Weights of a small mixture-of-experts language model, trained from scratch on English Wikipedia.
Size: 19 layers, width 224, 30.9M parameters.
Experts: 32 SwiGLU neurons an expert, 8 picks a token, a softmax router.
Below are experts of layer 5 (counted from 0) of a mixture-of-experts language model. Rows are named router (the router's row for the expert), down (a neuron's output weights, with its number) and show model dimensions 0-223. Each number is 500 + 25 x the weight over its row's rms, rounded and kept within 0 to 999. Numbers have three digits each.
After each expert's rows: a language model's description of what the expert responds to. This comes from a sample of Wikipedia text that the model never trained on.

# expert 17
router:524505482513527469493518449488465504495542514501484495484471547512487512480483498469458550528477548492504489531506510488489462479511487476466497475530490499492505487498533507522535508492494505520490528529485512533537472540474520464513491509533545532495475481483492511490500479502507516511486540517506528477499486490466489482501472533511478487508514466531452543500469503470472502515467542524514533472505504543467545478471491547482407467518472543467459467505523501485496491535477464531510482468511476518520487524502488485481512477472515470501539471418513542550485503474477494476487511545484514502519493508481525510523505465511481462486495501487480518458535502464521488487488
down0:534528486521504482499534475462537453514498542482504462531508491492487516516517517467509487479523470509521523492499475496490509475516509523490496560537523523490506533501503480468505492496477562461517500486450459444533509526524499498486492511499498469533512507523510487473494512478477484498490474483458517503500474485546589538508515508530519528472501534537519428517490487490528481505509543540471498503517491531525521516531523510450496501483519470549528497503498533511502496546521494478526505510481518474501481493459539482485512450498502529526519512481485481487493477550528485520491535462461514514501496491536463528499521480496508485487450528440520494513547503475504509495457
It responds to: Inner pieces of names and words, often after V or M, as in Comvik, Volvo, Velvet, democratic, plus st, United, town.

# expert 62
router:524480506520505463481521485440476466481539474507502459480432485500511520459495503492492504513463506469523484515507513485453494485549480493487499432504518491439494498500509457575533507484523494499451503503474514521495464501484518497483483511507547508506495479488477521497532456503501524504481541508538524482501456471470504460463440518476469479541506473532495515483513547464474481495472519524507486499521485521471517500495477557495499497507468548499499498509505483491554487498459477505495463518514499537517479526499468456479543497456518499531506507492503507538478523478475531464509510497467532515484497539497542525501475486524485498513504542496486491488498551498527502478489
down0:458464506550482538462491494514500510481500522501474486543529495541497510539514487485482486497518466509514503527505459494513483449531456480539537515525473503514488476507528518502492514556530529452496502502526484486475492521475500531523534476508527475475508503506495517559532511532499516501471466519480488530490508468457515508471493505464507502515518480504468496482489541539532505523501466476478488460501489491462553549483521485503479465495480500496484475477499524515473470473459505509487529482458466490558512513522475542506529478543473538482526543517480567534496523511539497499519509528486502452494515505483481501514509505462467531459482461487498504499497561465513500496465
It responds to: Word-starting prefix pieces such as ex, re, r, tr, con, up, especially E-x in headings like Expansion and Extracurricular.

# expert 41
router:523472465486485489475539452458478498532531479543489474480498496528480507460503510463486509513507529476536498507514512458489525474513508474481513481502525496465522540496522455510524544470551478459452509517454515514493470523498554489516489511529501498535465500464499541505456511507531526518475556496538511481547468457483501498472463512514477486514524490509496526517487561485477477470478522528513513481503521521493552506513480533462481477510489532463470467490520498506491536529479473509507470492506501561538493545530495474469539469495515474521514482492530528511475513493505513505466537494455517529487501514475497532528495464530496485519496499518486492461491526503544488469497
down0:460508507496469482488522484504509506527496472520508470486520489516519525486508481458556485516535501508539494525465483511450490493545447500518476496482491507491524544497540523471501480498516536449511523507456496501516508512483494498520529551523476515529528467520547519465495489521486488488499483515513467536468506518556518502540534480507488531526495521546494491511525537550520503514499480475475530494538513480536521485463485497475505478509493545510476494466457468495546459503448525496495488498516538488501498506474545455449476460506490493517485520516525499527523482519510516513508497519502497526500536446494526519525526526508485529514520497444456515492525559465522507524547
It responds to: Past-tense and -ing endings on verbs, such as toured, worked, tweeted, plus east, had, would, from, was, for.

# expert 28
router:513456484496529462469512505455478500480519454509484460492502500506485487508519533467502547509478503465516463513529526491489512477530476477466467493505498497461502486488508461545504524486516472494481541521470524551482470530487541463509444533517503530527502447482506525473503522477505502516501514506526541471520457480494464494447443529464454483508517467520460494478483529497487507493484545509504531482544487526471515524516494532477488465509471540484485479536515475484505530497493478517511479489498495533502472511543494474474538510474512481536528481475507472491502510467471513491492492516458497512500489522472529578497469486511443496489510523530473520500516506492505438497478
down0:530447501474546542516502491510473521504474465513540506536454533489497472453524504490505486539467497514492539524514526517533533503484481481534470565509508459510462456488475557482489501513529452494482459493504507489491520488474546487502514529525493469479475501479503495505498539510471480524494521533490475522480508493487473478498520492495501495493496494517526540464562530484479542488516477481503485539526530517483496488536468486471508471509518496470484492485486517471500525471515497492484511484458538478544493518517458508504497475477494498497473526561521540464506504533490515543461485444528555506537507500504500458513532505504479449543445507511503509516482482501522513501506
It responds to: Determiners and possessives before a noun, such as the, The, a, his, their, its, plus age in infobox birth dates.

# expert 15
router:551474488525524470491531506493496480495521464510492477496466539513449496482510529483474541480501511506539479531508526473479499474494488484477482491509518517435499506493528499580528520475520458512480503518485529509499480537458513470520464518511509515515478484493478515482505473486520515526483523544510525480538485487497469474481475524471465479539526475539485535488507493461488518520485523515523522485542502523454564529505468519490467483508460530494486469515542480448505503506481437555493491480518496522503481513531478475448533481483574479504532489483505489517511483496483528499502512513494503530522493507489497510507528462521495503509515497541488496467535534473540488448492
down0:481469506447520497510472478488523478517451472507499493481479535509499530526493522487483510508477481524460475525461498525526516482527496478549521478518480472499463476518517501516447540569507522493544487426503460510503528484480456503486499491501534494527495461514517475497505519486482500487538533478452517545483510487497446502483474550476491493506482501493497476475509474504525533506541506491494570526508468544475499530466500505472536477478516464528494512527532512512455518500500523491505505531521480459473499517477490453500499466475506491490554524483483509474509535542519531487489458488484444472459471503499505486500540500546492518504518497498511479491505471511505519454506
It responds to: The "ong" of among/amongst, plus articles, of, dashes, table pipes and heading marks, and institution words like University, School.

# expert 35
router:526490454530502448483515484472466485490540485518491500497508515515493533453440543484492498493500518492510505530495509479483465469512501465493460475525495465477523494467506468487503499435490491522505522529482513508433474540469521496536490581506521495485486488503475525479483490506543514526470507519521509472532466478493451471479488519489483491518533469506478491491485515491490497515502537506535502478534505529501524515490491544434488482517489550492484480543497473500477491489507503529520490476495514541507459509508498503493502485489527489511525457491513502490491534505491536474465561525482560533544473544513499508514446479524462499537503530532474486480531532486512475482474
down0:553508499506480474516485501498476503454516487462503536531522532500485492521546504475499520459495473492491477499525526498502507504525538467495495497470464526533462499494537541536514533479466483471500476514497513530520498463501500490501535545530528534511491508492510515512474506488509474562498469500469472519519468542503512459508522515505508476527471483553474509504497487454468551483495502479505529490562544487498530508560512507512498519497456501485517512544461492501528487483484549507513538516509481519493509492494484508523473557501520477461506491502496511485509498525450498458481513468467479484515465536424507527444468482489455509483495456527471492517525483518505468499514
It responds to: Second piece of capitalized names and words after F, T, P, N, as in Fat, Fatik, Fallon, Fall, Ten, Police.

# expert 26
router:546491489503530493490543488495465455530477495535492480463523540522502518467480546483501481502478525474524494519515501478489446478526489465460482471519507447468538535486492480524503496500476502493463508533453529497513500514478478472515486546503515507498468482486477500500550516527554522524472512540521520483517488454471459516464501502459489459504538497524479544455490532489496458505468532513517508451530529506481497543491456522492453479521490511489504473522505437472513501515473497501530481493515505538508471492564478510494524496494530474518538475492527500502497506505470540490490535524463537518488479515485515535503477511533506516536505529518473504495488524480502455492469
down0:499541497544499500490519504475508453520459483497495480501490496480467460478543495510514460532488502546496522493481485545546565507458550488477469527483482529513511468490474502502485490496526497499482484494492567504508489467504497497534481555509478460528509496525521506517475533540454508519530510553523456497454488541469532505513477496491564512507547511515514518529555497499521471516509513498527541550482506476480503491462502507462521494473461481506485503480487460522536541515485471492516504492497516464519449519511553482470523533479483486453453489535494499489459502535504539516502478485471506498486519518493492469504480504496498521478485505499464513516519478511490517525485
It responds to: Subject pronouns and clause links after commas and periods, such as he, she, it, which, that, who, and, but.

# expert 51
router:506488514496528486454546443509462503512505470514511457469491495519502475472521557485486510505467524480525475544511513491514518489495503480471488505499504483506507496471512471489513522473491498486502544500453538494504475499495565481487471530514496502532476468494468541493475478541536531550462528502513502485521460474491483474482503526488493504516537459527503491513490507476463536471481532523564509471512553524510532506484479504468488471516498518495475477492542471494505540540464474511544485490533547533497494517495492474460528488479510467558518475469515511513484519458497536482495548510473537516503483514485529546501492479521481511496489548518496467481537526450491492496472
down0:530493514488467487461524529507508445534482508547488548501498498493487525486508509505506503523472526503536523518560473480465496526541490491512517541456500517511505500502494479522483460478543495513526479516482484508511500471479506525486502524504512488505469484463518444453466501507505497554470519478480475479538502569510463511482511471530492443474551518544496505510486509515506478468506485501484508498499521519501501503524540471477462471490472496523488508501521503510503492497521511462470447520508536519448504528564495441523503491492470546501434514511525494566533481515538504495523521465473493532517478539530528463497516492466473507503481528471511496495511512481488498498483
It responds to: Word endings like -ive, -en, -ree (predictive, massive, three, ten), number words such as several, many, and zeros.

# expert 12
router:525480506490528483488531497499480445521504455513468473481492501545482502477527505480500542535466536481512456503506506510472455504480513467488488501562537491499526535498517455496536544498473484510484519543462516534491499510484519465499504544513505487522519484506462526489499526538537541516484502528536509476504481469487496502458500515477475479498530487500470550509489518478473519476454517490533506502506506543492509469472503496496500490516497512481465474482524483515511547535462482536528441463533541513525486540491479473476530491479507506524507466493525542517486523478479523464485529526485532523500484499469545486506495468523483480571502515518472509456528523483511496450466
down0:471497497504478471497491477511535484492484488486520516490525516515511479483454551497509477510510503470483495497463532502528498513460449538502493534504510511489452550497473499478534485493468494504489461437478501500485530473470510547493542531537520503462450512535516510510471481503534523487525483481524476437523493537524462517522491499543450500463508537514496476452488475503497538491503510510492491518488515479549499507477521486546513488511515512480494532505431503502501525516507504480475501559525530500467488515501523525473471508490516531492493493557489511506515484519488509481469553499474503534544488533479474499500549488555558534480505538490519479555484509492497504482497
It responds to: Word-final suffixes completing common nouns and verbs, like reg·ions, econom·y, club·s, football·er, rem·ained; also final year digits like 201·2.

# expert 8
router:538502505497529476478520490473468520511528508546488460460493513505501479439497519451497552519501503468488490506504486479492479448551478458453496482538508456475533514503536495479514519485537501497487528540502518526487484517475539495476483525537519513508503463506452531455501495526500488524466541512496520492515486451480432504491500544516500500531492486515481494508472495485507502478488506534522527485492504540485564499451502530454469493516498534503432497502521505476486498543500475533502488490522492528516492530549487477491533486441485485513534484475506509546495504514476539487502561514497508518509497538468529493518466473500466478524501503489481462477503528475495490500486
down0:500494489463538517498520493563479502512534479515469489518496504518509514478513524480506500480482469549507479460481456500508509475543500497499496501556541492524492488485495528511458493547513463550461525498502492539518553498458487516488492504506463515496486520511491507461504530473511507493486521493536502487489475448492456536440500539556504491446459493495511535553494523471481445507489514514463449480500479521476534472532476501527459506524492509542465507489527494481497540513502493533517482508459501516505522478471488534466517541485506503483490502483502485486464539475492474465507522537507507539458483509519469506513486501534540516522446501500479472512511472538485510507484
It responds to: Pieces inside names after a capital letter, like V-f-B, T-ell, Br-ig-ade, plus nationality and country words such as British, German, US.

# expert 45
router:533470479506508476475525448463510468490514482519521459501499508498491468490493514476473501498505505467527475506510483477468530477514480480468492473511521482471516526472480472527502500472499496541480511536470512541468470529468534470514485522528506488511523487461482504501522487468488529512506524527528542491529450465473457472462474526460478456552504465517493525478478551504473494475491564521496540487511495508473506505485509547457468490513464531466498489506532513487520494511469482528501434493492483519510495542528472481483519488479489489530495467457500511516481526477439514469525496528494517503502483551452532506517492479520491494511510521518479506484517535479570474486467
down0:506492526530514471524530475479479555492508489518529512503486468493529490500459502506481477491463489522495484504500493501507503518472522537541474466500485530539532465451487452501500495511488467518472507482567505537511468495465438522508512512469509465478503499545454519519483505480522495466493475515510477534513487494505506466529501475472487521515494452513525460503522514516514524472528472457507496521503512477492485533492466509461481493481515461523513527495448464546528522526497480565497497489513490511467533500488477497464523517501492499498528498444461491515516526477487474502485530513533509508462574531467520478492505456456458500491498502471464507485513477508460485462456
It responds to: Word-pieces after a capital at heading or cell starts, as in A-ss-embly, A-ss-istant, R-et-urn, R-ele-ase, also up, reg.

# expert 50
router:516463455507522475472539510497484477541505461536478496448461536524475499487518544487477534509458510471555482500506510484467501491530497458490480508502531503477508529457521497503512499450522467502491522526448545499518459525489510480504488538514499524506500446498489507504458497516514545532463531534502493471535478484484491472507514517487487488522543482502497554514483504483482475514502519558522518497493493497485553516471477509483493448532492571457487500494503469454513501498453503516500489510517532508513493526521490479463518494499554494544508473481480546501470502471502528495473505525502542529510490513460517542528497500497479482530524528515469524469513509492507497452484
down1:476531520498488488526529511478458517491522478497542507520508544509488517485524524519515495514547511491453498489488517512508503508492452525487557461474514531493501517509486501522512456484545492514565479476536508508553531487509489523454467481485527511488484471512444529516539486496497544505508487513534488515487536485519504512472481524497528493520510493512522500513524445483480482489527475462505485485531481483502472526485452517490491502536524483460498536463463441482465492499512442523487468496499468508451510505512499519483518465509476494473540539480485477497555507498512469543514502520514495482457552469530451560482481517466490513500450518519480517511508484509499471493501
It responds to: Prepositions following a noun or verb, mainly of, to, in, by, with, for, on, as in episode of, based on.

# expert 3
router:530484470522554483498546487476479505500541476511512479493493534523515536467496527478476520479510515489514501513523501485477486451510459458474486477513516474486524487475506477507506509435497464486470533520464518491462507513493529471498491523505494525490495482486490510497506461532537516544474535544525517510513479490464472491489518512516492487485544502532480490489483514494465510488470506511518507475533501520465491517445493546443478470505470518500513489526497484467499522519473488556513467458508544514523440500555477481485503483473555483536513468487520513533461517501520531476491549526483506513489474535486528479528452477520479467517524506525489540496513531455526501478454
down0:496467521475464500486528489515474533494458469451536525506532438493460492512475562514509521495516472490502509476523533507486515517511527484475485516476453508460529497475538487515503489520478526478499493488492507515467482563485462492497497556465487518491492487500459545535499534528500510494481518509499528486522509445478537523513465502531476515477510483514470516502483464436480519520499539486523500527441499523516549487498466475470542481514562509527469505497519493508482519515520490516509543552482485491519511449494459485503523493472516527502516523500477471491460513513492489471482518519508558531494498481505487532493515516517524514484491529456525488502495499446493517549497
It responds to: Word-internal pieces right after an initial letter, especially p/P, as in p-aint-ings, p-ra-ised, Prairie, design, Pon-ce.

# expert 18
router:513486485507527487480531485468466484519520476504496488480489519546505511505525516480465499525503530453559459529517527517491456458517532489491486491538564498514503484497524491527514505451513485508459526507497521518465474517445499499498439520510551505479497424510479539506512499514512512566480511514511521516516487463467452471483489538501457487513515484516500486480486515481472500500478549563531528470511521511478524504505471494493483496534465526510486497497519497491561534514447507536513492504537509534521509531523487489483544493490495492522509487447484495536480513454461506487500529520476524518494458510490517542514503488525457495545509493505484493507523500483523476471498
down0:508509534480528489497480551528537490539503538480479467493480545522506445480490551485510484494544461509465571460506531509499504464475510496488487512452525518522508475540526526529523473525504512525514547469483470485478541490504502513486495514501498482508525477488504563487445457508459484506488520455486505477516525516494456538488509534477526485467457494511534476480581511489518437514520479519521513491539473508474458541509494499509493471490536507508564496505502489513478505510535512498483497488471488443462463485499498464484524487489512520491492516509479524522540485501477506494497500489467492480475487452500494485544517514506519486494508501517515499521492499495458476503501
It responds to: Pipe and slash separators inside table rows, especially between column headers or after a team name, like Turnout | Winner, Germany U18 / 9.

# expert 1
router:538496483497534499478535491476487478475536489505496474496476530543487511447506527472506520538506529457555509486539498459458487504517484484499486474506500471485531510478517474520536526456493468495494559513466530483528495518479491491533485487497479511486494464451497484500471483479539506531447535519579534483507438499456497485461522521501485457512529495505498504490524514508449483497482524523524491501513528528467507486458493516480475460505490514480492487547507508490499520517494478537540492497523503513521486537526487471468531493497484486529508447472501529573485508470484532442520523521472519523492499517485494511525475498526478477523527501499508490485508548469505482505472
down0:480522507502491500496523473523503465528507532468472482498467480524481483512532516522516561471512536485489497511521498528472505469533511545494534515488525544543532492553522518561489532465519512494503504504513494495462495526501474507536518539477534573486505499495526506509473488512525495497491502498481493493470494487480516501522522474496478539536522501524502500519490490505470499482527481517500513503489565481498468499486470479525492574484487488506472502508506479491458442511474534510537486499511491476502475495517567528485529506526474508478482524508489492468528519509438534511568502553540489487485452501478563555504503528465524504501538468502475514484494488491525508496497
It responds to: Opening pieces of multi-piece words, often Latin prefixes like dis, ex, se, cont, trans, or the i in diagram and diary.

# expert 21
router:558451461506499481463513511501489454511524436546486478464487493525521489484511523481471487516498486477529486515513522468501482479496506461489478468532522476451492519482522465540494512507482461494478507524492520503493482513483491515508461568497484483488505485502480486506502513504517514485488514547521543481535461494468484477480516532448485461535560456547449526519520528481492484501478555529516538477521520523475520493512479519467492496535466534475501490517526505485489530493482471512522444486535497528513474503522486502487478473497536468505511478489503503514495566491480524474482504510487519519560506526474506518506454505513477477505532493544458488484498531498525513469482
down0:522522508500515466484484539490487491488493512462472489512514511530473525516533463496544557480538498445474481490479447488438454503480486513464488487472505456493505483503530509480483484503460522528470594474549529512470513507475485490548514471490517533559484541500487520473511472512487523471504486476511450510462489484486477468460504519483484533502525438508514546496469495509491523473506498508518537520527540500488490488493525493515500508502475539542505472502483478508474460488489489482524456489494528474505511533479484460504542476514516476466515499479478506460506486488497490494539509523559477496482486497488515505483511451498486496495503477496527451484515495524487507527499
It responds to: Pieces right after a capital or digit in proper names and tables, as in A-ue, A-e-gean, A-c-ademics, prolog-ue.

# expert 36
router:533453486515527483500553499505472515516495460550507476470452518544481509475486527467507510526472514449564465517519515495488472487519497488493485479506525474504502508459534476521530555483523476502492530534468536494486495509490519473527503530505501486519480487482482492509479509520547512503481518508508524492519477482490479453488505510506491475498504503544492500513477519482495491502473513499510489452518521505491527518508488516488491503501468558507469500492518476499497528532442487529551473503566551512511485555500474489470529460499512498560558478465507511511500504477478528474514559509468500539523462517483509515506463478514492502521544530523467502486545540446500486488486
down0:517521487497497474490522511475503502521532469545567494509565496502492510494545512458539503475473485483532481504517482443531483516504511492530471479517512541525495494526492507469469550502506457516505492535502513507524483463454475509493489513477513500472479493515505474512483527517493501492505519534497509466486491466466526520522523521537516443514509467471450568479519491490449483482481528547452486542548489503485521538500497469496476518480495506454510489523470522511540511518534481504532524514488512485525536516483494497526500492515570497528461485456475493440534488475509502504483502504485527491480491483515511484505478492525497475512460490520518447499465525465457520505502
It responds to: Individual digits inside numbers, especially decimals in coordinates, percentages, vote counts and lap times, like 34.8·1·111, 51.·2·21.

# expert 32
router:519469453521515494493545512460492511508504455531516463471484504538503484487500522465487544532502519489519474514519530490475466444492486483478476471540518489465526494489518501544496541466503475503482505524500515486455446520470517475496487540506498531514498468479481513475489495495518518495472521491502535464545486481462491468491498518481481495516515483517465488473465515470497511467456528512537502501520530514492503499486476507468472493531490546494479496542507487485508521499448474507523469479510538537532469532513471497489536479486508461534535495444547527519504517463476511489491512523488532513477501550477526542540482428519470515504520513492497515483531538467511471451489
down0:519524511550490502479496460492517475540528507526456482487588514481464512506517477513512498503501536512537503480527507504474513512493519483461488493522508504452536502564498505476539511506508508486449542480511551466460466503529481518489497521525491481494514518528520477489509511547481474508496536525510483496474509518559494561466454455510505489461485485479483538475481526499479489503486473541475504521474499510507527465512542487527504516493480506491508532517484489475516476526518497486527465454497509500486564507509511501494455475479484490501512525491463540508482523483486479516493543530560518501487534450483502510536500488498543508516488454540497515446498513481523511512515
It responds to: Number digits in years and tables, such as 18-7-3 and 1-1, plus b-pieces inside words like Sun-b-urst, Turn-b-ull, el-b-ows.

# expert 30
router:545493494524500451456521449472498491530522485531469506465491529522496498495494505474461521520480484496501489503513548492499467453522498480475481500524520478480515508506560476551512515476496491487466549513507513509467467502479521486507423529493511547476506483491455520479464485476520503528467496532502524503499492479486490455495499529468484495540520463519447499496474510480490511490478547536525516491527469522467534484515508500473478476540476512458470470500515500475499518515482501514487511497555524534553483495506498507464497500489522475492528486469533497541518536453479502452457497525519538499527485533478515496493487468513456478500530498521447483506514533480493457497474
down0:515475504506496494497471491498533483520514492506572465497539472451470479501516485514502501483492483493503445499556507474485506485522460468483474538466533476505487492485498523515506572465511493493505494466492561451518490493474522490521482478538512523505504526509511489490526472496481496528499484498490503513468509526504475463500539533486525534545514519533456491538488443485501526521497489480459516489519537472478475504502499521485499509486479499510473464526465478528515498522475450494517451510476505516465465592503475490548529544510490518467480516503512487492550483501490485482516471503513571455479535522508521491515543496486515471488480486477492496491488529517529482478500
It responds to: Inner syllables after an initial letter, especially ig/eg after N, like N·ig·eria, ind·ig·enous, n·eg·ative; also Yes/Nominated cells in tables.

# expert 55
router:511478475527526484500513484489487474542505452518458498476503497515441490477527555484486528527493515485541453515500529491470498504518494480474490496518557494469514523467537499518494502437539463507467513528474574520498515522466504458496460544527491545504486475493484535505475480520504528540470517521491527497515493483489491469503496498499497494546541489532486566500486503497496483506505505551522522493505524507472551507481455506483508478539498561459504490508497499477508517501462481520487483499538527496513497550505476468482535485473522488524499471467522508491453513454475515483481526508497501524505473526444501529521493479502472503507518497507469515477523525472521489454470
down0:506506532527508508485496496458457479500514489511474491490460503553507486513515514495481538501478483487535525545486503453493503487511468468494483478523480508478481498524515476519553491528505506466496499510481499518476533462477467447569505524516480514487500498491510520529485511447469489505508484494466435515516458469523494497498561545507518460524505527489481543500479471508483492537469475506514501540492489526475556512503496550523504521522503528538476469449482494529508501443456517497513496507500496525507527516482548487527540528471536519516498484506505528484473475512503532499559468488488504527467511525476545514514502500532449496509479440543490498512486521517479513481491
It responds to: Prepositions such as of, in, to, at, by, for following a noun or verb, as in invasion of, teaching at.

# expert 20
router:503497481538525487485529504479483511487464510516489459481513529519450498460527546475504511527494525483526500537542528453472478486539499491474464489509533452498540506494502496492519564496515471555494534543487536479452511554480554491554492550512484493527490460487497513464482473528520509524470537515517529479545486486495461481479486531502493473503517445513487488501507510512469487498491530519519518467521520509493535495456469510473479484506514530479482492524509503518509510503504498519509489516505525511524468552562490468472505493450497461544548488473492501496496525483489551487518547522495511521497480534484527510536478506516491471544515528517489510472491524493509506482485
down0:506510448498507519510495518509534469477514493484518510507510578484472530495481456508532475509450533493477481504533536517497497482519510510520502525505521492502499447515520520517523511457511417531511449474529507524513507499521486542475518503484462510499516484562522489500549539514465488485519523497511510523504537551517502510497499540502518462506493499464525518525528465518510532502489517496502480540488494484507495516481551494530504539519520493510519467524513522489500513467484470525492568517489467484480451478462559516530485531481530519481475512501474465504492489493484490541497532479522511450490495442502452517485491526516511493480500474477490520460520519532492516454505
It responds to: Word pieces following W, T or St, as in W-at-ford, W-and-aVision, W-omen, plus the pronoun I and words like work, War.

# expert 59
router:502491498528545486493529466500458524502504488513509438467489511519472492495495549468492511536493522484529499545509519500457482455511468488477478475516499499485505530458531460519558499487526483521496539509467523503528498530486517498495484513516493542519511510503486534483496487512515544547471529501535510490505504487484458469480498515494465474481516447516506540502435524492467511484477513511509538498528536530492502510478471514465457474513481548477487491512546477492513518495445504539539471479514487547527479513523489498473540459457495487528552485488497515504473473478488526492487557520478499530502498532471507537528441463523476500530507536495489519478532508487500489471481
down0:496475505550495524513506497482487504483498523445502492482470474540518468424484501488467465438481485522495488506497486525483489526480500513512515456515471495516479511512482510517481456456467517511522493461497511511508462532475482505526508530497502497507529493521522485495520498475532494470471491508542539498519478503518519485481544468515510527498478542486552562510528473523485457509489487490493527446480472510494513515538491471502494523504527507478500508484479458461545507508495493484509465514506527481479560463491530500510503488456498472524513510514532511418449508508505499481503514541502490535480505480485532480516532455493489540506490521460421526470503490502520524495464
It responds to: Articles and connectives in running prose, such as a, an, the, and, or, mostly after of, in, with or commas.

# expert 22
router:532495490502518480498552486494484431522532467520519479514528511507463482487480515484532518501465520498533483504520510493486487483507513461509492499555499481490538464472501465485502506487493495524488519519457531493495488505480516482512486525523521485525499473477482519493515473477503582505492506526473514470515493438479465473465498520504485461501530497504482526509453523467498496489490532520539494479511537505517510503491477505478484484516488505485498483569531469487521498498478507525527463427516558540498491523489450514510513478478513471503514464467525525512464499481499567482483519521467560524488472497511528512514488465527454501543512488539498514478555520477536473487468
down0:484493528540458527536532461476460478498425505489504529505460480499522476506473481547499467499484466474492498493504484461501523511472526511474499492535506533460515457516519485527472517475518522464497502521525466514503504526469474512505460513512525525517556512500471495497515523441487499480521509519513512531516530478455519502449469523476515453505468521460462489498501517487552478514501481509562485498510498513484497483511508542489466524518504530484528487534532505503529471520448494510500498491529534511499516529469516506560478508494463490480538518469498518516510496496478458503510445508476501470473523536510491456485502479504480530523551532518511514478464482497495471472543
It responds to: Inner syllables right after an initial letter such as f or b, like f-an, pl-ann-ed, fell-ow, P-un-jab.

# expert 14
router:505481497518529454481507475484494484504463479511502513497480511507501496482507498464457512548504481485510482500526506498508478480506484479471478475509515470480512531492499470540518535523492478466473534501497520519466501522472490499521509545531513544516514463514500511502481485519501530489499506525509564512513495461463486468471450537439492456498521448524498492518476523459495510480470529512521532477505505515481540469492465504467505494546471529488483472529532498515515529513499483523494466498520514528557498495501456472446501425482517477516516486479494500507483546445456530483478489520508489533532472521489511518529496497555476497523523529528467536498486553491540508443491
down1:498501506487474497524466498555481517492505462522472480504493523506516539480527530515519490454523510519461494501517507468502518450491491512491511550512426475536520473536510486525459504438537510521475494489503477494470527477514561510535474538503497477462522523492488496509523495506468529541494496486532491520525443469512510509491532513509524513497512526481512479499522523506529483489462526494514489478448473503474477460487478496516501527424499465478523490511497478517492469538515545509500544486508521469497471485488482549455488511506497457549530505482486482471501484487455495520475472548509508494454494502484476424482498486471527511491508500486465501508521502537469507506502
It responds to: Second pieces of place and person names after a capital, like Le-ir-ia, O-ly-mpic, Y-ous-af, plus year digits and direction words like North, West.

# expert 44
router:539471487512520488504535449498448481521504480508499478466483509518494544482500524476510545532509502484497518519513504512472476469513472482507470485549526501476514535487499491515500491485524499536494499524426503497458481521484545485533495546511486490514470462462480489481492501500533517481470525495539511444499468493483471468465496517449485435527510473485495511509472511500478529506480518503532504478507510554512521489479498512472496474499490510507480477517511471481503505526496505545497475472494536535504503544503472496477514486482540481519502485470509544506481527486464547499498510580479534517454445529487487512508461482518477488559523512510468488508514523511544532458465
down0:528489500488508503536487499462524484475511460439477557516459511535532448514484492565483492473512528479503536448498487523525491498538517523482511484500499494471493546502545505521461504517499500497489516527478512476520503477496525486494483464498472522549490541503517515490515531513487482507503478471517501469475496505486520522450477472483531466487488480527467552505524518460485477478505470549489482529514502460463500499504488526508513502467537540489501446477477444471479496499485512519462529497515504475524505525504503525496544536501473482467486513489546541501517449482499498506478499497501459487510516462500474486520496510507506451470478471506498474486487430480572487491511
It responds to: Word endings after a stem, like ref-ers, f-als-ifying, chancell-ors, plus common nouns and possessives such as their, years, season, against.

# expert 23
router:510505496548523502508511503491449534525516501523520498508499527568467470477490528496456539527511530476551454524522529471492487470491503489501482495530535479483525524471546502519522527458524482529471529533480542507494517547495526492515448531516494489518473485485465514498455497532512512523486509518503519490498491506464477444476502519491488478485524498534504528471444515475483493523495504508540514457528540506488515509515482530472486462501491522492470500525519461505516545527472488528512481480503532509533480505518451469473507513486517483512571479489489504505496518476506539469468500557441504520513496542489527487540483475516496501544522515521485516508505521451515473483476
down0:493461502482525452537541504504492468509501482559528517522506530472491511516511496479550469510536505530527491516533451509470517514511508500510522504466498464504488483529521501453450468478477472510514512514446495536502476502482482508469486548495489504544481486516521519503495520547504508498517476531561451521482506518537489497507492512529489519501484481474506490497482544518511531499511493527507503514474473510476561539473507531533539488499522514487536480503482506506471529465471483527513474531533504522482471517500539486461522481497492482499490499492514556493489481536509495497526491471499476559577520485530528478478498487503479550481469488475557474444534525495492487522494
It responds to: Inner pieces of unusual foreign names and compounds, such as Lwandlolubomvu, Pamvo, Homecoming, misappropriation, Bayer, Babacar.

# expert 9
router:501488488539519461496536486490484506506461513510498451474515523512457476488499532462497479492496527479490510511492495480472489462548481497483446480522477478456538516485487485509519500469497476504510523502463517535524516535463529495523476515510509507519474451503493501502484476503523537529463528522517533440549504493477453503494462527493458462496503445520515510482491527499475465508487523523498501461513515513461500504435488489488419473520506534477485492510511480476522506490480510518529489492531509529522480536519484479474511481457500488554530483457506518506475503481462521492519526573470509527479477526494535510498458490537498494548499507506482492517506534463520492473464
down0:473539519522523479551466472526435537507519474482505485484494483472513479505466525520511550464495515510480494482516534537510502536531508520501511490493499462512525509498481480482518494543480488483469532501502523532492520503492498513478499489494518512509474456541464559514489514503529485470480533533508491486473482502496497493496519539528477505491498478470490510522470474478487493561485502472477531487479560516462519456542554553515515500531448489495483509520520519509475515526560466491553478507510528493485500476477495469525521527486479518509525488476533509468550476537477472481534490488489524508497465516498466518491494497503560461517491511488429519500477523487522492474462
It responds to: Open parentheses, "with"/w-ith after W, auxiliaries like has, had, have, and www in song titles and credits.

# expert 39
router:497481508508525466475542506486485509516502455513479473478465538519498497471504533456503522523487500469556476527497498500483483479519499487479498490517507481498504502444525482519523522474510471516468506532474523514504482533465533454522491521512487522490491480507479508508497495509528505519466507505494519491529500491474482439511490526502478484504529464543481497487468529484491507497478532527527514474512530517474521520486485524462480504529472547487474489520514483499520516512439477509538482502547518535531494549528452492467540474475498482520531489465499521515495532465489537480520548515496530513539479534483522525505463443497487508517574549529468515490547528439520468472472
down0:484491517502516521489517513470502550525528465510504537481492528505479526518486535420500534486535534503496538484527433462512503501481495479469516485519509526496492499503511470491476484482489514526477547522497520477503496533489497502548492533487495486499498516517454489504489479505502531541499513461435523484465509468495494462476575514553486487489520477473494505516530482494514548504506484517447523521544508492493503472497499466493491457489477562518486456491507469521498507492524485497500509465504518476509537547513501482488489491469509498503507469455507499468525498434476508501477533542522484518442516495492489507505504428540481506521512539543484488492508481481459508497491
It responds to: Single digits inside coordinates, years and table figures, as in 56°18′, 2020, 98.3, plus some capitals after spaces.